config.toml
norm_eps = 1e-05
optimizer = "soap_variant"
steps = 5595
dataset = "wikipedia_en"
Below are experts of layer 7 (counted from 0) of a mixture-of-experts language model. Rows are named router (the router's row for the expert), down (a neuron's output weights, with its number) and show model dimensions 0-191. Each number is 128 + 32 x the weight over its row's rms, rounded and kept within 0 to 255. Numbers have three digits each.
Before each expert's rows: "comes before" lists some tokens at least twice as common just after its tokens as in all text. This comes from a sample of Wikipedia text that the model never trained on. Tokens count by the router's weight.

# expert 3
comes before: " to", " the", " in", " by", " a", " as"
router:066135100154158152178108135094127148171165089138115134162198154094158164080140103110121109097128112138068156118124156128126119127176147141119128098119115223173073098166143141173138126144164088182175075147140079101099157075086066098138136141209111177102130127115118140166077083109139103144132105132160140115128127081101201116138191158136131048071141095078123123084174150165098121109193127119148154157125150128175116097114076117175131199162062115096064139153121144115185122117129095128125120122124113122152100113111139109174106101159129155134128106129119170144107170130160201159
down0:133136098120090151119136122098135149150114129147158083183114139073109089136123096166063105124188106135061087122160097115141136057160108123084136170199170146113140102156159122108156159154120108164137154139115103121133136139151114168092185126119165112159074169173116144141216175144148091158154195157136096046112146161168091097198128120107074094130160108082136141091150121167171120125130144116135104118150118127102181183136155099042115097129189161126084183081111123104113117103122118120102073153128167119192146127113102062080125131147154147154159081105090075163157135099110100091
down1:077134091094078135118101162106121151121095107128119096148136124107163136061134085063119127147136141069138099149121097103131130173075153126145176115084080171171176164100144126114163072108087127118141124105121193156101175143137126187112176125208164105109170085053097162135182112148107118184126150061109164129156167122126138138139090106173113161134152153122133088105078153190146094137073144112106115109150102168134170138162110126127104149137128165138106092083102171109115116154144131108129098113122075141048102221180186082115115134094163141150117132119094160142181114148110192182
down2:167080163139145131156115106211140112088108083170093141135093139115122133113113074133151120140113118163094121174126126133135073148129131076172142099179142129106147151094135108100101090123126098072153135141063176105198160137113125135181126110146103133127147153129144123095104131092174129147150096123164108107166096156040148123090103087065141132091142139140141182106110148093062169152084082117067084143156154184111133129106080114104062105163240119142159161131118109067158170123122107181135090127103148171151103117151141149114106149130199125146169124149184067168088151173149178122
down3:168118156158148159149124152126137110100142115134045172157168117153081136173096110123142154106136151169134104145126150164089131116123154104143117144124173089050122100089141131122143161065111131137127099098142128121090113152127158066101107123143148099158093073050104093186105141099133103146097132126091116102112135149114147108109128109146186100188187116148123110133069165176124075131087140190118151205152155214152203097145110126088119137095151155136127158095145141123097140162144204066103119124072110153012127191086113109176133159126206129129117152100136105128117125105130153104
down4:138125147165132130144104128157127068113088113124118144143101147133107109148107150081115171177130147130163153197103148163131163062169130133071156126113162179123157091115082140142060185152127132066181081159148098059166091129080097101132171176186120118138078070063176174145101152079134142157124118135151125113131106205147125126121108081144144092113147143107125096141097154101087111124100117153166159142163092072200110151088097157097096158155114129128072176078156091093166144131142122122196119145133127119108088163136122141110154097119123206140105151161080155133056115124146190080
down5:233122141146095135067075120008103139180081097085209108165093121117097126114104196117133126124166127154170119136133098065066112130113070099130161103058138119126171167143114061151114123133116112125119154091090103079113143133114164133103185165074131112109164149137112122103129189079179098146197137129107116136163149098113119075140136078129120146175150126115179084182111121148133094147099180133143161153131093110076159126122182116110146164149148116139135157089122110135111144137127127133116123159149151097178171125116131131096135145120122113156142115112103134177205114200130096161
down6:163125157181139135138132144081132173158078166088172090229111192112119148103109099170156119196135121134105120126109107116119152080148130095052076121130199137137159096090130124134150122095139109073158138127147127143114125132098157102069148147205063129076176185145148089121128158086105062081132174146147153101137127100093174117118146145131096085143189112109148126121119183089128110167102079090197149086145076116139119105174141077124117147079112166101114091155169200137176071128101150157170132094137147112159164124132101085178103143162118149132124142096104120104117107086109148140
down7:122107184139105114164121146141124129091108149155070077167107119164133170115129101163110184106082133163130088105189144130124085160123113148139091130121120157092085178178086132157166107112088159206117155104150133079150099114147152092131145080135153116156127138121117067103101096115151093102117160088194110158132149129194147148165129171083104114118087157138216119095159090166137068110142169115144127165077110166134133136164071109119127094063113136144146096144142167154163159150155113197134146098111111077075135100105047090180171128159102091060112136091142166120140155057149148171
down8:100090109123115109168157158120122152135179176075144122130207138143174133116136126156102110108106106107108126081119156076113192155132088103133135107113112098080168116156148109169142081096177129144075156156161167143114149110105139145174153120105057175139108104146194091178110082161174100137061133154134094069057102116146112129085126145085168157104120118145186159103123130096079074059063105147137162148134121108140096152174102098206119202108131172102168127112125167072133095159130149131131144181105105142096161111152141138173156149150124124094091115160208103159134109106127116066
down9:136121165113120204192116054175114071081086122156039119115126167149112114091122158148131069152127137151150121150144131130099137129180178132106138139097142147168093101071122096111113137182097114120149137095162112163170108114119131179090120135145116095126166116147147138119088123167147190074154123113167099171099122074143174164122151121119115129193162116103159077157105108196167141146139177115098132089146146192183132113100148120192118097104131125168069163143141037102108134153091137125107090136097157171084094184090134076110080102194138106136104090101152116130087134120175122085

# expert 5
comes before: "-", "|", " |", "=", "–", ")"
router:093125134098103151111112093089152138088087117147126142136110148113111117174125111153160144133131123134122134106147149138185098135137143152135142153158102130189143109106162163062096101178075154123074075106135152126175125142181126166132084149081138188117098103157189138110117145140153147131180118139059086145160112124119107167106073090118099113112119152214127150132117116063186087115112138142070135103102079132050165148117116170076190152172093186097094133132153126148101194082067065112121111122116135135108184159103137124167094121133078101085138096054130214091160072140126151106
down0:152149152143162150161130163152174099109113123116125159090050152139106161078087086155140082207145108140149141115133115105118166130120122113148219130108106120117199073114073127160150123140122146092147071159139128081170124130149113142110093171109145067149129131165119084102121139157078103102118088162072093084147144132146140138123119102141110085140126136089144187066130114094102207103098134141143136093111081097146193072112153100144156111179100127123135086107199109134151092102132164143114171098096147197200149128123193141086109107158215129174128115141160144091153139133118065089
down1:142174145150103113150171149182054134108133141086143110135175133112045111112153117160148075101097138159137106108103157119114095115132146157125141125121106119166143188092109125135164138107163116187120138062099115138141149147156173141117139093101061203158148127092139134156106132130120124135162113118130091096089086080129105046150097082131079140076082151162095122117139152113135115127104139044072138144123129161119162147174123133074124138136113171144163178084186133171215116119136096131169064134101129124097145113129128062128156153177073180176076120182134181191115171113087161147
down2:126172109120109094060117187135161159149143136114140119120143128124121178134168105177152106095123082093082113137140124140127164097122118135106085068126116137142132068129161157195139146097161151123156114038041134154115113112137114120156142163113080134106130216099071151102153136119176133114145173110100132107132137158142117147127144099100174108146146081140152139181114120051133119156169163136140132150167128132132137133192160079149131155132106154190130108140133063162086107113160167159068108150137091134121035168144109115044149120113181168089125133157103109124109087040209117120
down3:120085097081198140135134129144241151058152088103093125117126185113093122099087063121179145109104141137102154129085077156150120140171158139079120181150198112140173154126163100096097142141116125163130092144147175101188154107174120087138127174119119121097139113129137086168108049181107145101114119119115084105122118094135115096116197123138097125119100139089196132133141155098100162090176151093092146120073100144108115165145146131119138128068121175079160114133113129104156165128128131160057130164140177123180195145108163193141103128085145182147099101162135137118115069093103120133
down4:084122155145150094083162113146140131107163105117152122141179164099129153094112100124176158117208103129121130135078137110061145088146149130100066131151154105133083121144127146136156096085122138129070087104122169113111169130156105104140120126118076106150136069187153196094142139129126077104214176142160146134131120122098138111112178043141098069120132116121115095151216152146130164102114159112087134105109140129179188134181115062189140086131141184083153087171128093135162148164102118112117169148084127136132114110139117115149128088111220082135192085109125121129165120124190084085
down5:106143141131124139185080150150163126127091150099199140139122096170116142083077091103145119129128092147156131141124162120120170187128170067161135066084120072178162124168154091149147061125151053106068110177122137123125125155113154162169106158173170123181082158092105135176238142191056147148151071128180103091182149174131149139149130132114109131136141102120085123096075142146142155128140139107117103111139099086078055102087077157158136137103145168165077105163112181097153080118124159149095101175122126149154143138132100105081144132108138107117136128156111099077112128153131086109
down6:142139129080155147124124174082105127108123141147139089123091112124158142126090159101134098122080192159138121134112158214071135161122153159066133118229084082204146081115095117164105112123146126164101161108110174076119138195094131106082135143111146094140122166101157149115130125125107153108105136135141138158171096135109124200090166144153087130129150044119148119149197113151110097184129065114133103170152122158184095104086162161125085154107107072108115077139124126063134160164205166128124092149136152076128112092183106184145133153125102143152104137126076096113160102097153072137
down7:155115134142145148119127131141076149135169139112156125119205198120155122133129147137172145114140120200151127105086147073147148072104134159213105148099096110089133113131119140106157139103093110090098195118129079143179151153126135117092149107153092137157135113121118083153147150160068099103108117102136101108120146095075110108114106162185142130108175098128088128157085209111142131067118141096117105115158117125163103180114076090111128181180031118084126146090111138069235112135107201098183123105149093153095168155129077143146172144103168098142141117127088157084093149122129148185
down8:109148142069157123167122072099148127146141133156137147174143143163146085118091125104101166110100134188093136144044174102095117140126112083147144177166096128162162098096143102098145121109135136180097101135127052106149143137068134088106160217160117117123097105174150108196142138205166134127114155117073054141116142154159119093166099107138148102180146148132121173109183093119086123116087167113115103163117162157189062105188103097111117083166116119127080119142129095088096190159142105113070121136079131083145205127165129094130104125118101117179164152152104175178090120134111145113
down9:112154159149137131182116141107090105133108144195152060113095133134166172132069077144184116081150087120151163139154150209112175090111169146116119150144119107132077140091141209127121108171104093117163096071133078142082147108102093152161133159140163147107140149209091163115145161115109117149107111108141107116137148174115114098117178135081111159137113119121098148069149193173211114074093191120131125127107130150139096096101130110124139129140130078157117112124069126111072125151100137115097161116111199131132173124098144203117126110125191061085093113096095084136128151091108204147

# expert 0
comes before: "  ", " 0", "\n", " 1", " 2", "1"
router:161145115123104111188143130080142092078079104124061160070161116152139096142140146153171083168114108103139145157154102113100131098072151106093145143131157081101096142058104156163182149133134172155105147134134135201127110169060109129145149118136140056118170105097151131086088103106074066133130131160137082119157115140103163116100142141177162095138157147153180127149149135094126103161063111096160145109155070151124192116167147084171131120141172184138165119151119137120132101101171155155128127098189172173164129098143120155075074131083169172196081057167167107154083100136131137154
down0:104163148137094182155110077122038148131119190105145127113108145132104201133112169114078111103079132143168134073196148143157137065105113127177134172062164178116102100140153130155099093135150152109160121097085154165124129127173094091137079069140091140099102204115111123106217089170177132188163120121168105101148118119156136128144159149128159126103138123175142160128118085083151125136161132088090147142094198137122077125099117117102142135112087107117094113081167091108120190147069111136120102119157150079087160105141187101116146174196148131118134099060100156174111151125126122125
down1:090087201067121104191131119149161137161155162084168093107148125154121174150142141158105133082149158178111116161118101094141115167061176065121085083153143085163092154142182112098074154119122129128110182171131106132137091118058149148134157115069117181109148194138094128154149162148130126117127131122086073171162154112140112123092157124177146078118144072140082126140137141170187117178129094082128118075141153094131190152064140143105098111126103111172147112098154145193199098147107107126135141151156095084080135059130136176131131149135114124043143102162104093140080135129114145114
down2:092108109183125109159136126054255090114182140153087124134208108119096085169139167121123125115121177138053137129095088180101116141129161114125094130113155165144146156097124116172161109070119117133093155077178113139099128155135088156138121116077102137125108139090141118102144127060105103131121121101157165067092186140175121145133138152095078199117135096151086073171161133075150103102096135106146104127197107138186112150156104074110195109185144152106130134154110174180118178129086166123125171115146145103114085123114156091116123107137121118112089164158159161117108150102123132139
down3:140120063110115131136098143117132097102076117176124123183124119057146097093187099146102099166111113089106166135147151148187162168123145112121150121123092151054167085142128131223147118143108157125169156155124073096148204133081138132113149117138091101129158122153081197115120160138138168064081143123143172115103142114120099152174089105113117142150110174120085060121110057148104144120187159121070131158089121141145120203174163160132104193148154104105165153095158083174146150147131105137100106148206106101171077086130141116168121110137124139121123149118103126078098079145090074158
down4:150145191126095102159114144155163117154137138136160145102164130121181187063132107102155124111127155141178169161089148131100138117143153138118133085054091091087129091159166095164100165111137073083152130146109116129160116168123084111204119147155063138153117111136076077138153092131131124120118102139176121180119124114145049131115119118090083122138154051089038136099087130163158180103094108178107147088074096147157163146094118101181114092158164086119089169124152187128141103111131175174106140143136098149126143137095119186157174108131078099130126118141163192130169136103142180051
down5:132071165168110182114077151118204095091102128133153108064128097110122140177093091129145142132117118115131125070150164208106099170128136110139190129164117111122117147167133147077120112170075124131098128179144125209086134164079118139101139141132175098065170131130100084119171171139103064146088149121091092176113115064132120168135140198124133120149106134070159132144135119116114116109120108107115095130133101104107169136149076039114136117172076136154116094073075156074155154151180105173144130077174141123169187146152177118161123105118144152174079096141131127142128170161114116183
down6:158145119148103137158107147113085131146115097094112138170076088086159123121089134191142136155107080073194162150081118137100155101126118127167099077110167191074110094134151125117081130132069159113120121120114143111164111145083103112114183169137161170141140174179156119135116141096123163115129099170156140085160125108185135118129181120098062108190050137175128049138154192128102133172098122133205143115147126086039143092155137131165098152197115115116157107102108160139153096091101109126171110145154057108183130169185105117151113171127150119181095135088146093107122094094129144122
down7:171131176172126126130132146134109139089173098146069135101113112147166187125128112169152109140067138107144154122118077169139149206151114110122113182122115194135170134116137157114179113131116095068115103197115135134125096176135188126114056120193198121123122143064067091103070134109157130088142121105111193151151138184169111119169193140111091097121093153096144106098128122120028133124126101070105116131086130109122129133125139107164142112169139099106077127130122131092148197140166132124112123129100191113133066099167128169126072139146187054106119141157124122156120178127089077115
down8:124137149121111148157155128129122108135153127122152053182171095062127160138104114120072135116116136107109142147120177139113105080129151133090114184143242117092115152132098133124142154101126118133137140043130087139138106124159139137129210169056121113118146093112215138119155113115092149147121123121134145166095095168144104153079136088126143136149108136144134135160144135079125084128187125111140135124071116101103101111166130179155062103093193120156201110118125076111080144090163137201112140089135098144133122106108195107111066148113121155146147147149158035118128179100205173085
down9:139106097079145147126128140087130178163192150149123104083134076121147148179187131206146144120162126077083122122136086121100132137133128169111180143178101134107112064136110126151094118086123131086136122102111120080148123050129126120112100148092153105125142124165121201116101051166150150090133101126123155141123162128111048096170132154133128126169140152082154161141120161070203168067110156216084190127150112163120095146089127120189112127133100098107117108146164173154111133136058113122056147089148113115130117079140125118138154119139120199099098160113103202157123179115173099119